Experts of a small language model.
Training: a variant of Muon for the experts, 679M tokens, 5180 steps.
Below are experts of layer 5 (counted from 0) of a mixture-of-experts language model. Rows are named router (the router's row for the expert), up (a neuron's input weights, with its number) and show model dimensions 0-127. Each number is 500 + 25 x the weight over its row's rms, rounded and kept within 0 to 999. Numbers have three digits each.
After each expert's rows: a language model's description of what the expert responds to. This comes from a sample of Wikipedia text that the model never trained on.

# expert 27
router:533504502543510519520533483512475499529489521516508503520494525522510562493497502491509440525508503483499524485499506509457510480495485455503521498489485494462550442490521488555471503494467543521527466464532495498526550516519445501500448491539508491497521524524512477506493483524506517539489472480459487498487532528519488523508486500444549506484473554491469530499485482483508482475484
up6:507474524511572510510488513551513478496542527517494536463535490502554511476479520495532496502497550486440503510495486478490499478471487540495490517503516495484548530500509475500518481533515503468592523478496519471522527492508493485515486495507514520497528525487513521507495486532486509458517470470478482529504489502510488471487491462549503496502480506539505474485519535461477533486557
up7:463529477539515480487532500485467525544498534514504515485477507513509513501514496502499512526453495475513503542548492523471468521504487498531492489463468502497490508508466498497498496462490515544507504562450507546545511498527523521467476492466490527509484479581516495461486482497511506506503521507535477531515509468485522493479455530490526438500510475494514568529488505523477502486495
up8:507494518500515457505528506556488505510469474542478482525469464506491533472515512527464519493497546491495536516500507515482528510489468490505504493495475496527505508469530441529490520502497482490509493484517498474502500487532515490497499435431486493495515538503548486499504486478510515500481470486570486442503528512446499494510523452493489562457465505508490498523491466516527470509468
up9:519541514496448525474468466484534541513499486515502480534479556474507456496488528490495505483498500456490492511481495473460490483448493510512491477499542491480487459536496510529501527501536541529483485516479544493531486528512528497523454481442555503466507532508531522473495496498466547496528476516495505459461491518483514471450522509511501488547503521507493481472515490493465493511502
up10:507492549484493505510469508452493486544496516483500502471533497480497481506480490479513539488488512462473483465456450500485482504478539517493534464490492445468525480506532477519526495510503522530493536458524490472519466488540537506508496524441532502514485502492532472520538472540503507535505504543471545512523528477497476519487480512479463480474464533524491512480465463487503525459493
up11:488499478486533492524490484453449500522485496476477483500502479476481511484467474487487508492532487495528444507552437479526459483515498490528520537476497480556525478462498487518467493480537519528506520485531519518502494519501533446455531522542480493538491476500514511514475488499500477532498494529463549495515483453512486486559508501488473512462491486485506493535494522469467463484505
up12:506541491526491458516508510484489508534492524468506512482507526511470465518480544536516497473537483531508517494496465505512532552504527514515486490485456545502514545474507483475550527519520483531497481475441451512448522506503481501430467505467515514510505523516525485510489471472457497539540518508497497492483498485474488523514456506521478514526489520477539519498460540531511495485477
up13:533523475472505485481489482520516516466505523534512493491494531520492521536480496485514522502498449501461494490457528472470486491507512447488520509486489500497493497499529475497473490516456535462466491462522497505500494466518519481487493518510521476474503546510449482465509492572549526505525484447479516505493505495449506508506503492498470466528542489527466447473464513496507548542459
up14:496527512455520559501487500521502514497458522501457530528500521533512502490527442568515533508486499469481527489494480493486531513514513519511490499488495516473524487523484536510521490512500514453480438480486499517465486499514464536470476504532510506527503522532470502541482506474448483530514502498466503516516538552475478522540475509502500474500527525555540502512493510451507477501529
up15:542498531504476472472507458549516473541475463500480513509526511495488542521485511480475510451482537486498501516511494498484515484460462476480495511524502509518491482492506522511532523471509575487535491423541514509538517554498457481502498486512492521494501488488515487475508517495496506493490521493467504488534484449490542508463489438503512459495525482476474492542495484489469518510539
up16:469486481463480583473490494482498465492526523442506453532479512517483520507525510485513506548505507500495498473478501520471541477506483459515502478480477524507504511485511491471537473507477531525514536467490501516487455517523548482538500500449498495497519505476471525484451497494507543499511560514499553480487490521464497501455480503471515499535497485508540476467479516499499508505456
up17:494478474490470539493490477512475514532494536469480542488563500513514507513485494475514467486532509451495479477446522480496506532493508487502486501466505502507518525538487487510498476509486487562485510542523463506492501526506498497525482516477511502504490498492537500492424488506538455513477513487520505496509495482530501479489484491548445509480494470468450538496466494530481441472443
What it handles: Foreign word-piece endings. Middle or final pieces of non-English names and words, often German or Asian, such as Bih-ar, Mönch-eng-ladbach, Gesch-ich-te, Teh-ran.

# expert 37
router:493493504499538519502518478521485491523482492514488520480491491518526514504493524502530442508534487528495532480534479499462523482518482488496499498503486512454519439492528505556470532463475534539525482505536470533526540493462446508523476493516513488452521518541517482509479483513485527520489460492493498503495531549500499510534494492466515477511481528461443511468474485458524446493514
up0:479533460548484500480519497464445484522518462464493505526491478488469548512492499537494465543510470526491482508509460506522522485462488466494516470450511479493519503548520482491468534492517496507495508496484426506520455484484520520499506553491510508497520542492514541487453523515528480501488487512530526494535515488509487509500544476511465500485501510489517505532509563479471522481524
up1:482523515546538515501493491476520465488506458494476469471515439477507528491514498512488523542484487445484521543498500491511509527493470522474506476506493455499549546517452515433466508480475506483520500490531524517480483569433509498500489499504546502477547484486504513474512520487498523508490534502493498485489514499501512486516533501508482528553560530487490509469500506488483503495518
up2:500499470464487494531543446484494490514468519484504523540431514509484504501488451527477499443505538484475495514501500538491486491501532503498554484520514502510533549492491486476522457495504484484513495488518455486519478524504502513497481487513526438530538483484512464453525536519477475436477537463475475511492510512499471479468462496518525502536513513508513499507504504497484492461535
up3:504479497557536479532506499555514498537510496526482474483504460495475538540484542501520476510557519465526511512529453489486501467520517484473516517472534482499519487485501490492496515449518519483461492493475506499467506515520487491482513459522511513511529486519487541497482480488552512480470454519495501522496501490503548547524450497514504478479517509464478539496549520515531510558513
up4:487532521552427524443482510437490495491536476526504473530497495511514513510501502493509466438530506469490472480486508524518507496476482461470461511524519506477523508513486466484460491491468503522528521517510531476485491479547511475482489485489493519480543492529519531495460501492473488510530524471541473499550461527523482515471522500518488476467489500474492519494497500450453495500518
up5:510495490502515477526509482499486511480514520544520484506522521484516488449485453487531533484533481492519518491441458535541525524506498523519500490503512489481486477539512494487477521540480468476482534497459519496526510524507552484502524519459474473511487542471495501474536517489450479508462452511479534488494505528534488485482494469530549469472474505537504527481434466503495492527517
up6:497513474498528570483541515520495503491491477540504488549467498517446499488468477498478502557562495510464483519482481516537502516511527487537479536519532522533481531512525472474491488551462497501501501506497516536500446497515485493522507518522473505497515499446475504488516543472441494514499495469460467534514529546498536498526506518510515487494472499514504504499518511471517460496496
up7:496523531532539498490540519473533517504448516491488506476504504465498533524500505480484521528553493486511487522482526490518509534468479455507492505482442521555482515476481506463502514470497556530519520510468487502501460483457494498541536463506536513508463486484442550500551493515493496491529483521527494489492475496499480462519488484500487513509487524492478486486459461471498555487504
up8:477455520522543529451482511526485534499514468503508477505434488495529556506476459521506496482529506500476520479479497460479484451497512480536506496488471496495511487483504509517427481504515501510487541491539510481504533476498576473503476495524504483467471498557531476520532488540501451521465508498482496518512477528488470516506523492529465480505477503499521494539515500492512491531491
up9:511469530486528496493483483546511492514454506466465512481470495519454506456517475479488536448489494490493545455515478504486514498485529512521470501519512472481492486501496496506493471479509490573496554485511491471485471542453475499432454520481524470465499505502479512502472500489528500492510488515516518487473511538521473486475532490489551519498499535455513471518458493524490534486528
up10:527486466524473519518532535507510507524461493503486532527510503511488522529497479487489520498506549463528457484476484488545500511501511497490555528529476489458517463464501512529554499505531492545522512482502494486449500489482519513518520491485527524553502564517502535512498527477494511524446495454537499507498492479485525525558505526487526532511466518482490508471464461519525478501481
up11:512534528497538530463516543456518491479510494513476506507449552488477476500531485503560484509487511496492484530488503517511471486503509486526477465505539530445533505505474560514489447446530527478504481491506435511485518536485507532485519449531528508497480507516543518482503521551464502477530496512526493501520490493460471478482513507528483480469488511503491521519478501516494523493495
What it handles: Mid-word after g. Middle or end pieces of words and names, often after g or b, such as Lag-em-ann, Rag-ober-t, back-up, flir-t.

# expert 30
router:518483527511513501532517492537478481520453504516507545482478516495530520517498500485535442518515494514508541482540494487484502459528486511507512463496442503463528475492528463527485517486495515512520453450521466519519556524489454482497454473495514500480501525544496466497479467539488523491498476500503490543478524523512507525534488485474541468506479505464464519498500506434500496490516
up0:484497499518492500488519496520515534462471500504460501472515446497532500522533493453541504470515491492531555505501503457503493481549456501512501456543478512533490531516510470492466451477500462530516483508494477544507496511491534484516501495476508500524516501501492497484514493542507501502495469547512498550537493479519497530511450526470535496467520500468460526497431514451495490472504
up1:484510485473568494490518519477479523522534496530493528470498536476489516501523535522487501493489499501492494512465498496511457502473471451501513507455514505509518496481509495453463456495500519488474496540517529447495504530495517507492501496484521493514567492523577465494491451560526480513489487461511536512467480517499451501500482492514466541491545508532493487479525509480535500506525
up2:508502496482464516498554483501522511478519536482494551475549469504555500513483452543551470501526468486484492508503481471465475465494459525479523492494474521521480512486495511486443493456512529528507452512520436508525471523491456485513486521514489499511482525518466510496509511505511499507546479546548519525497506510485487441496494509467508468491489488477495509476500514492486527474465
up3:491473510489513515531494480495458491507486521507517508433494492451476518528494434469528498524524485488525488531548528503481466463511492494484488493510492483512506504531470505512502450512475476524511556491499504501483504522488480455509482487482493508526480546505525464495425481480522517469557480495509510542523488512517514507511518500514514469480558499501511513498484511547575516489515
up4:476482522520528548559485499483528543477516494483514516505443510498504476519476490482527523504531524488486448514487467502491512514509516494544501494513504469474499518509474546470516485476480480465456526548554482482484556470461512460504512479515511541491492523529510500514494488517498523505529474474474511508462475491515501505479501536504552443551523480505502497516505494489521444517497
up5:504472544502518459481498476506509508503506504486533542538507496527517477485473529516503516503472480477535530505513523448504481484521523477490523446503498497470514529487456513483452500494468549517523455486481454496524517549474530526487521510471482502482508535516540515483484500512507483511458502489542474516512475479474469515497496472491490518530531531464519546522509434453507515531530
up6:493446515523519494495488538490509466511507498532490489476488541487517482480470488490504499487557501458468504508475500485509494539500462498507499484504496457501529511511474473479498499507488493482558438506541479519526499499531481492474472472479510491459501539485510467526530488523501467479474490522495518488457536520552506484491493519468484498456532536561441482506559478489460502499519
up7:538464487497499548510527466488525501501485450556511514517526517518534528545506531492519463521495504499456514520521474540522501453514510520473499443534464491507490501526530505473490495522469530518472497495490456515502481523547534490478466461506501522487496503539489489491502510545479495471481494478462507580461457514524512479521495474485504520485504479507498516526515523511505487522544
up8:511463518514524514491444449536453522519515456525488473525498493480506500500506505520459478531484480440461527533502526497547517511458492494490459470523472517449471508491508499491522490513473518494532480448483462496482500460529482520450475486491494494486495513487487490520492525528505560519508527511470517490485495482496533487464493493468486489518515534533481508469506466504478528460461
up9:524494500533495504474491513481518519535486500499490526503521471465490530463480516522532460463515494467421535508510458484470508509481479503513510505534515474536498470488489500449492504503523540487529497510540460490507492486466513499475501488511480473536533464529507502509461533484473509529511580519501486527498511493485496534486493542503534500489473444484510501527442500470493477526527
up10:471515490473508458542507472511472528475530470478465487516502454480506493496467516505505531452509487491510504474537469464523494514437445538509541506491558516467486443482521475474511480512500514499514496487493503523554512493509483497485479478510498517507509543549491468469511462508504527484517523463467471474545524512494487448508483452458509495510503508479509509497485491479498484523524
up11:465533488469513497519497495447509457463494471518482478467473521501504496522471527465517584494489499525487482513515452505491479489493519479489507506530532474536451486523528486503495460475509466489488504520537501525521490505509469512540533522524461561488544513526485519474514487521527463528489514521479524477531487509524462454463484531524505496491448518504514495499526478523513490522508
What it handles: Word-final suffix pieces. Closing pieces that finish a word, often before punctuation, such as linebacker, cardiovascular, Fayetteville, Corvallis, diaspora.

# expert 31
router:507535516521507504528504491537483483558510512511534510523494528561541533496504531498558467520539494523489535483526506510476500471511506465510500479500466503488557452492520477570473527491465498515506469488540482512532516504498479491504499480544525489487496533532523482513491473543506511528498466499461497504456515529512463525481501493474556497484488511480469511483487494497520483452515
up6:488516494477510501459518494500470508493505519532485474517525514461533465494465485533467487461516472504493547544428492480485476542470531516472506458505510516480470502484439495511521455524553475515483509476479469519482515556480523475486537458500512501528490513468516501472463488513485499525488495512517514489444464537473492498547497499535524498487520485499471503495527517512473511486495
up7:443487505520514482527539528502485478520470475546522482482493503514486527485510497512525492533488492502489478491485485513478527487554531510538517514507486456490567499511483457518437499513450576503501517477490512456527476464526483494485476491505470507515481495503543483481445457518502482533496509522540508547498496494458486475536510499486538515507494508504520522495483500494512550498481
up8:501518465464550530501535511500482512509490495489509517521511512498501531508529455423468483507508500508476525488518510500514501526520545442540450489511528466484478494471476495475499500489571514472516499468484499528530538505491487501494509487504475470507440445479486498510483463483444501501539478482485492491513497475493509470533522508521495545507534469520470484534519476516528485494522
up9:526488507479550484469541482503493512492568500516478482477512505504500497483470525478461496449480509467461477445516516477452536489507473526499507470508496528478526512521490498516537488476480473532494472516509480486528503538501552503498502490514526517454497488486528479503494545493473488550525520483484556492491516472457526495476461492496501549526489495480475513490488468484486482480563
up10:484551541482527499527511482496511472512461502502480538493516454483510544503561479483529521489459523498462493513512530470495513458512501473460504506526497525540484499485484513503509513467553506479526536464512530526472534479542477505510450477525529497505514517484527526488529494473502516512531492457491471518472495558504524543477532480499494514527480474538470491488547473502515516492489
up11:535507485483497485495507508499470492472564502527487489535452483506493467566489535511501447510504529544459516482491540521501503533486451473500480483492480524507511497474512519504474536459493484487517497507520493537490486481532503499506466489527516463453526484457536527452519488469527520471498532540480508502527525493501524511497499514489486446538491531483502473441507505511513467532502
up12:496492462467526501506531534463516482475511488503512532504512492501490474453481533490493523472500526493581520476522481507461491492481543502525471468551472522559522459532490516490477506514492492521477513452487491531516515532516537505455510498536506497503478544513471516495505485503526499574526532497531505493513496499520540477478521510515457494472511493497490548506491516470499472505461
up13:471485492534502517503499530549495515504468486489504528486511499550499499479507509535489521556521496530506515447468528513436543478505520471493461502531487508473473484471514482505527490520516536525509515458510505500524542431486482513481469526496492514504480546495499485532492522491516506461501522548544485473529509519511481481499479514469492434478484508508510505472503552509542526512481
up14:523525515476523496511512496513516530490506506526531466469481534484489481533488509510533475514466480475477488515490494476526473478534497542511507427507488518515542477462523481525515479467457458433556481469469513498521506515507467555498508553538505513472498485496494476581476508489475492480462450487505507467476479516498517497489499487533485494510480501498526492487511496505478475516487
up15:477536469516517504496491516511492498462471494452508517502482472508524508528514494447531529518476495514486487496484488491475482506519514494509525500482465477488536477491503519515499461540528454522526515480485488460488498485473524484526538514477528472448507501498518496518515510480476524491495495548489535490485507441463535486502484500569518474485467575454484519457446485482490503515461
up16:444438494483515519470506479539520503484537469507525478503495503474479504475526497532539493529542512456482518473503528494525506455466491534507524497496499524527519488457501479494518498535474521563549477505511451502519507496531471486553482517493493471508531515525506458507484499515524505518497512503483509484513506502500477464416506537485503504534495495500539469487488465530480472511485
up17:492507546537498479527508525484512467498496486467533485475495477506488507477481513486560504521506495469525512521555491518484496538471491528514522482541471498500533480554513495559518502497504518513507507492490509424498482489452514532481438443512526504487452470517484484532488447532494516491472459518493484472529485519490533525520509500478503490489494495507530467507474482526505503507545
What it handles: Word-final suffixes. Final pieces that end words, names and surnames, such as -er, -son, -mann, -ly, -ers, often followed by a space.

# expert 52
router:517508507516496506521528485547468497534502516499533497508494530498526538495511519507500467521510499507499511487517508528508508460513469470537504468505468466475515464483510450534474535491459500518553454465527517491516566499504453499508480479528534476510495524488502490497466445517536502495498489470485465504478511524511436555511456498469527472466469509474464511494484488483520487460500
up17:537487468509495481496517460516494512499519545480515484476484493480419502532519502506452473498532561527510486506502480522520520499473523489493455524556512495541485528499484504462487512521517484560522548549532471474485503509495573488500492508541520485477523496466523526532485515482501518513520480517476524488522495517459472497480520509497512478502512518504495470535489473521463516493479
up18:528528512538473491479477470501511536470511474513520514463532511480498438489537482511496461510492500513460520531506541473474489500487525492484537489530476490485484490457487509505508519515478526467478514454492511528539509520523454501551504513525506476496568534501513515464505513493503426508508501492517523473567494492478544526483511478502504507529529526508485512447492470472502483495511
up19:470518524512483474507520505546469478510505469492517466514486518473497482479535538533451477490488508476534489495500483457529524456512496515528472505499480525516515469478513448470467516521466550511496495520504529474500549478515466554485477485521522491530489508483510487448520501467509484449491453503469524487440524519480481537500491504502512462453479507510485504485500509458509488495543
up20:538487460528494524501543526516474539521497503487500459533474494505475477503479545487512497513451483456514500481489531524476502503451505509493562455502477500491472456469483472497511507486538512570499495481518515497465536481509486489500495475502505513514466526493527509498525464476484520492472404521529491506489491528519474504519495476529474512483503478463470516507507519529484505477461
up21:514452530447505530487538494481505477508481520498524539512494496499523519471510500530427485515525496518487510480548493512567486531493498522521499520441525477486501561474523529538543503512500496500499471475523522514506512466494502489520485508532484495529471501503523497511488479495489521472513512487522495524468526483499478502513461514534496459482493503503531541514476466562514479473439
up22:486490472505551479503527518518499505512509490494531485521520467454507507488574482498491485565521504476472471470512476437468467461486473518503494498490526495480486524522481484485507495454523511547507479541486497503495505467488476485491465472474504454519524515475476503498497482515497492470464491497497534525462504506482444499579473505513508497500480523489478488496516463526465448484501
up23:477492502504510480514522502500513521512483494482563453523508517504521461459510530487535490507507515512493522511505505504463487498471488530480502479484555485539466485481500507520459489490503459523563500547492530521459515520439498480530465485538493492509530501533493474484469477468495539520547511527519494507487495444465535540506514490502501468524489535484474477525528534469487536495528
up24:477507500551510488479504448490465500536512535500515490465460507497503476509479512534456520462506530493462529518500507556526546547527495547538488504474470513490484508493534469466508502509496486538475521487512526530530499529509528493551506518487473553551525465494559512474509506539494505480523540511497489540495479496515511470489473496514506524475486477517468508487466470508516516485497
up25:509536494466507535486488554495487539520453503506486500500512551519516482495481472476506498506457516469488513506440486495530520493502567480534495479497510471437460538458470487491491492511529556451519533509506519522492490456489492507535467520483554506494529504473502465487500473501479498517486523510498480517523507478524499502529483481567490524481511532527475501493508490528475497510521
up26:509538485525503537484499522525462514530495483498511460510519506507482514519495518519514511488486434482498523496547511553525526513449511498495511564506477524511523509492513493490487508485492468521456502501515537506494435458447492521513538508514548542530531477513507514470451482531453477515480504521492471501552501517502485487510507537493491494500467519507550516506501535479465527487478
up27:515495523492527521526459499456503491494532526508481493499474501506494525526546527513491486503492508505529512465488497508515498510446513529498481470499469473460562510546476482526488466490466480539489499462515478505490542546491510531519511543534477542521479509516521486529470460477484489468493479490533520542513501519458487489448491503528499499423513501477480529492495500455537514478502
up28:515467516538501503476496481446486501468536491510479497494502475513509519473489496499462510503511528542524480499528506529515517504513463517506477468480508454457496530499490524461516502488478512517505472562528532498496552511504544508473468470528508501482513486485536483500480460486502535449506498512480456466475455515491498526453450510497456466450513479513509521473465486522532515511457
What it handles: Separators between listed names. Separators after a personal name in tables and lists, such as pipes, slashes between doubles partners, opening brackets, commas, and.

# expert 57
router:508497538517508549499538509559477493511460570503506504508497499540544520449508510501500481520505477484488502485512488526432495501491497478511501465503464480488507479477549492506490520495474497510554488451536499493508539527487471466535487483522514496496490519530492464517486446509498502516495461472458483503509500529511501513528444508490501493487479511463497509448504488441534503488473
up17:492531480533443515504507460485523515479509494525525473486485494520516546471506477465496499507468536530493494495477528470511512521506452478548500540511456484546471516466473474537549546498514539497515493429464496457505478523518485456497522524533521518483477494517525468508482480515521482538491494514451495516496514459492508510510533495502501500527519518522505489462475493490525523537481
up18:457552527540510517545507514458479509470518542487530462495513512466510491486525546492497539497540474500489493472547492511511543542535516502500451560542499508486521494513508472479475496527511521508490535523489501506515503518454513473520468502483466508516521522445491498497490536512494528521476529420507510475499486511529490475516480487496521479494484455501528483530508494531500488524501
up19:469508495541509489501506474514497526494460513519490495518513481506513543512556485453497523461552466480526497477499496494507472486515517512518516442520471504453515502493495488477516543485485494474493500496545497453551470492530506491473502493477478562506505542538491453557512474513484476532464506483493523493490517506507498458529534510474507494496537502490473548462492539510474521480532
up20:523525537463490516544511548490498487502466524496486481514504504531552497500461466487505538510523478469515475529493484474536495446537491507535515513542479521478506517523511507547522488511506486517559521525540505502449510466547512534476491547466491470489527490469487512530524483499498556509484505498527500541483475471511488511511484496509513480500495501532528512468468473450516537487502
up21:562512504522507513512486514557473517540523517493489492485523520499494546522537486471497513486538475453512478483464533498527464511500479490550520520552490496517455465476502527492484496513526577467543467485486498489541511474513491513527529516481502485495504481536500476505480454542536494495500511502461493524477512531439496495518508491475529479541518512500527475487501490511515497520482
up22:459515493470508491486485485563492484526492443468480476494475505545502546530497522520520492472537479537499508490495507533483522521463470530488503590514505466468521522483471472543477512503499505486489492454488518501496495524497451494545512511510519500520497500468513518540474515484507500490503455542493508546526505489507517530498542498504499523483471545509508485508513481457530545503482
up23:456516519471446455487476486532473492447485517512504546553468487494464491485486497534501554517504518508508518495520516489502523522499516469470473554529486454520483516505497519528505520525485472497539484496543500479486497517504498531507494511542524488513494487500530470521528512477523502469419509446511530501501505489470462552500530483523501519498471485509488510502495520479545469479496
up24:480497495467488541484455505537550500470458487515468528477467514505516464517456493521479446507455538522493525513451533508457499501495520508551503488466511528530515521500510485524497495459508523509522496488490461501526505499529475500468501502503506513503508515518521463463514497503500539473520460558505504541533501455465505521514546487489494464492491545542520523505476496524499486472470
up25:481503509482510465489498472512517493515487515488495526490490500513537539438514468474474511527465490498495540471514502462506436500523481471513510505478513513494524542507481509489480488521497474492522539540511508494508475528498453517488486457518493509488499521498489522483470504544561446485481487553491454525506546466520502518502531528539518522486538481525494501540502445454503454501498
up26:541500510503481472498493531506495576543522527507540503492479508464479513494468561504515511526501509461489465549500511513506492502469522489532481509511456493478445512450462504504521508527499498459517494492498492479482503476514494512499503503503480492525535488526511549533528520525522511540493504547515486493482555495498457479490515491518558484514499489461470508456467477498487534477542
up27:507531509502505523514476492486445469544490471469486475486521536512511547515503476484472521546493503525505518485541480510503498487490463477519499485491514485531449550511546476475446481502487554513525455469519448505497517506521465505468479509506502507497499445474491480491480475501484484471469478495509521500544519510517523476506467513456481445501519515466518534494547485480536501502480
up28:490518520503514531475433493456509531541478559474493531505545466483484481499498525488537533465503477503474485505475500472519503533494496533502518468502478509484467503541481513515469517496534532535522508474493513493537510492525470475538457497456477514459550485497536499518495476491486483521485500444482494522514508495499514513473522504487514537534518484534537487509487482445512544509537
What it handles: Table header pipes. Pipe separators, especially in table header rows like Result | Opponent, plus section heading markers == and table rule lines.

# expert 51
router:540533516501505532513541455508485521528500513514554524518482510510549527475502514483522488529499467505487505479544516520484492496519489482530542473525476510491511448483523495524474515469463494534505455496544490495525558537476474498506502489525518476486503517501534510522507467516478497507488497482474493509498501514517437542514478449451552507501479510494457535511496515479514450460504
up6:529481481496522481474543468518536533505475458511541518508530523495527503506517503514520484494515514497496491487530500479486505442471512523519512512481462473482526483479530474490500495521520493526502516465527468453477535532515454486502481533511486549501509498547517536490509504527483477487499454534518463469529531538511448457465459512487475502493518493491489480519477436463515464499526
up7:471502475503501473480481517525475459473512514507544505547479498530516476498515536567520494531504505482529470540468512482511500476499483514506484491465473505506514515467511539490449527493493451539502468522524505515504490544475503504467516455507539525500488538524532485504529482516484502532499535544514542475476514513534486512519508486481511543474505495492515513519445464495455477555506
up8:515523518526502540561464490537518525495482541515520524481527470491501506493503506496489463507486503574534480469545506505460497520482476526491506480527527480470516465497495564492528549551496525459488525518504524514452532479520528540469517503504462488500503472542506531502518480461509515522516530535504500547465492483479472484502491467499519500519485530499512525511491489521508518523522
up9:476521484500523494532510458550497482515479494515483452508523518543511532493507518506460523490516471564505513492530478502476485517509521475501523473523528540491491513479503480500511467538479521474508502519434502494531515473505540556514506535484499499541532487461543465509492521549502508539491466504476467504466502504485530499495515501536498532514489532486478506465531506486442521542523
up10:490579530468508524475520500503499514522520470507543515483477544481509496500522523505507481438508502518506485498503442481495489475519495486510474489545488499501496481463498493488494510453452505514497509484491476481492509496506537495516531509476521454474485505507545503460537509513499447515568538454490526507476546489495518503509471482512523491503471492499508517507530506521478468532574
up11:498471552453509496562515479504517520526523511476447475504507492486522501532487493514554488454489474499512486490513472516486470477484509491511546489466505510509492560490509459518515496462530509484479463486543501515520528481501530492539519513513531519487488534490556470476506496489485530496513495469481509532453525529485485464521529480480508513524493476486484427515525492475508531468529
up12:514506519507511485497494492527515542518517515489476507513501540540489461504490475468478493469484420482473532480513517483473467474478510502505504491512486508479522506535496480498495532495473537500500518457501477492512478526571506532508493522546514466478512519502508495456539453535524516487472497496553526489489518474515479498465488451505461492441505499502466537491520439473477494475515
up13:517510558481526490521511511490523514511494511483502476499474512515520511486569511452545534536489504492525509484474526492515517470521519498500497525483538496500454480486498542539496523522477531498492516447495498524518482512452449455468545461536487516525524528490491514520533498509521517494424499492503507530495511483469476512479505479498494487501493531477496499493481491488480463575466
up14:509495484507488543517546478472483457467512469506526502482484493503519499499523499461489523553502503534495498475509538522505518474536489488517501497500455464473508520512514488505540458466460518555512503526485493529523493503472533537488533521503489467487501449467473487520491520500517535560540498487467527492521542460465497482490465522476521506516473467490523540453496499513466505491540
up15:493498542494513507489515441473476519578507484513484476519484500484496506505502460478530499470469478501512513475548525524491490494486495484523544489522491483518490515523494501530480488511485500542489463536537491525497520505511503486492448489441517473450536486481523531456475511502501514521443523498542500498470484504516484457533530493505496554488530521520542516469453502495468491523517
up16:509485510460549478506465479506520513466465495499496490499506502488520512515493469515514573467501462473516482486480486498514511505525541503538501522552488473512461518514502499538454451530518533513468509499498513470497521486530515477532505508519524518485501464494535481474473493488500538512517515462475504520515441433515512480460502489463550480530485518496510521462512516462470525503462
up17:494449470472530432446488481513493519467480489571476494524494489498533505464491514489486483496443513498477526498473456483522501527513524469468521493493487493507559526480537470482465526519496505492481471509503501510462485492523497499487467507476502518493525496516512507492495505516502508506557508540473549460489541517524513540526520463473509504487496451466464487527465479492504497495478
What it handles: Articles in place names. Mainly "the" after in/of, plus parts of place and country names, such as United, York, Zealand, Sub-Saharan.

# expert 13
router:514505508531517488475504492523487480509484505510497540497501528545546520466483507476537451513514480501508507477540486492487508502507497487502513474508484498455511499507518484531457547489485486515525470496521491541535548517477471483506505500553520476476499507535518456509458479555523515525501479512475490566506533505549497525517523477503525473452481525475455519478500470444500477462520
up0:456488479452497494485468481545515487495576505483527503466545481505520476511494537469558500478505467477488513434539499483512494470484515489472455488506458536510518480518521495532478504470523518532509490471491510476534491501511485474530469484490491470476552528476485479487545527492491489507492510480483498534497487536484486496521508463504495489495485535496483525514502522477533437482533
up1:483472467528560508476476518502535550537504500475529513526504505502464504526495551516470522472550471509496451488480517503477535519480483470471496525513482504502492518522514493532527441492477525485484513484482489506502528464518537494480510513503494440507475505507550456493525466550487543513521483530540510505471494516500498539516494475507486472534493459524471465525498481501521507484468
up2:485508548531504507517550530475532541433481496459525517500506481458506461511513495540506528537529506520496450471510513497476525478496525527507492435480489497490519472539510487458438489503475496482513512510478479503517500505500490524508487475522545515520467520549462548501469468470478511484500537477493508467512449513527504529474500494510466478479535492488532522488481492503497500499508
up3:515534462480525488486542505486492535523506527503491517470516481483540495475477544481517570532554541462489493502483477503516487481498513499510512510483514533498511483543522468500486529522511486495499464537514483477517531523544501471507487535500502522502537527537485486461483474522434524461505513486528548501476478531504525461544522527507502470512483508501474474544494501477515468535512
up4:498553524462511466528511508507468479485492522473514513491526433464476523515502514514458473526527509513478504540472493475514435540513494483507544487497490455510533484500514505480481541482498471517513504523504516529535500502528512463494539496512461495533484540500514524512486487506490516484486507521470488520497526504519481490500536507507473511424484511467541543495484520471496532516566
up5:465481496524500512524517478503493509491452508498488493502500525502501475436495507522478520482485488490506492515464534501509487515454510532470544508511495445519491495519508500520489495498492525486515498503506504499508492484552466474518486502486453506510541533481523438564451452524468530482492446505512496478453504456491498543544514503501507469520477509499498522511461506471509531537435
up6:553473489482449511467530533498513516511487536504558489483530475515463507503522503508475495516447463484459473484525479567508464489498513501490519484536482501508490453520479494499569481481506503493493526525514495492485518510469506477493533506468500489484481546509512460514477496527547519485494484487485472455511525482518529451481493472481487519467530537520469504524512506475491503461462
up7:516506478488527495466477503546519460483522458527524485528500517483501545495427504508518487524515514487462503468517470504540479509451511511521479449477507511501491493514513489494531462544495534504515484515507478523474533508490511496493489510503502530475493427492452489529484482505479510485495523484530535487504504519508494488524533486479500471477513526441502564510451456479498539500534
up8:521509501551523496507488510483512518504484515539523537509502508464460501447503493470479523494522479457515484473475537520498468531494492484466478459480488535476499516523514512535544490476522486518551520521518457531508523488516478474498522465531485486489500479500464507479502468507509521514502532509495496524505460504432504501503506492512489477497579497450517517535487518452512522530441
up9:481474489465483459463479487498483487516474498491533469452502497478528508517526513501511501495477514523497501468547480496509514501480452492514560493510458524580473551475516445493495517512474509548482483506550523488501481490485515524537508510521508506507482540540511469515522486523522472444488511494512484465462524509469495520480526507526511480513535523496533502509542494534481506480536
up10:493447457459508481535505526494501497491433463514497508473444490509508475476471525541532502503493516466519512489454502531552563492494510513499523492516508495508483491515529503509476490489489543489514515512513490464533474487525498491535546476530524478509509500482498494478517535483475558495476509468529506480484495513536503519493525511460549477504525501471474542463444492507536487497497
up11:494510502484489519485532495520516443488483497481515513473483532528503529519468510513476506517515503497448487515484492485480519494548475505475453482470477483552479522537466479512498494536486454500453528510481477479482499459515538529496457455506498432561532495479495451508465497514496524477497512500507509536522517502462487489516493497535502478491483503511505556499498518563531486495479
What it handles: Slavic name pieces. Inner pieces of foreign names, especially Slavic and Romanian surnames (Dimit-ro-v, Volodym-y-r), plus markdown table divider rows.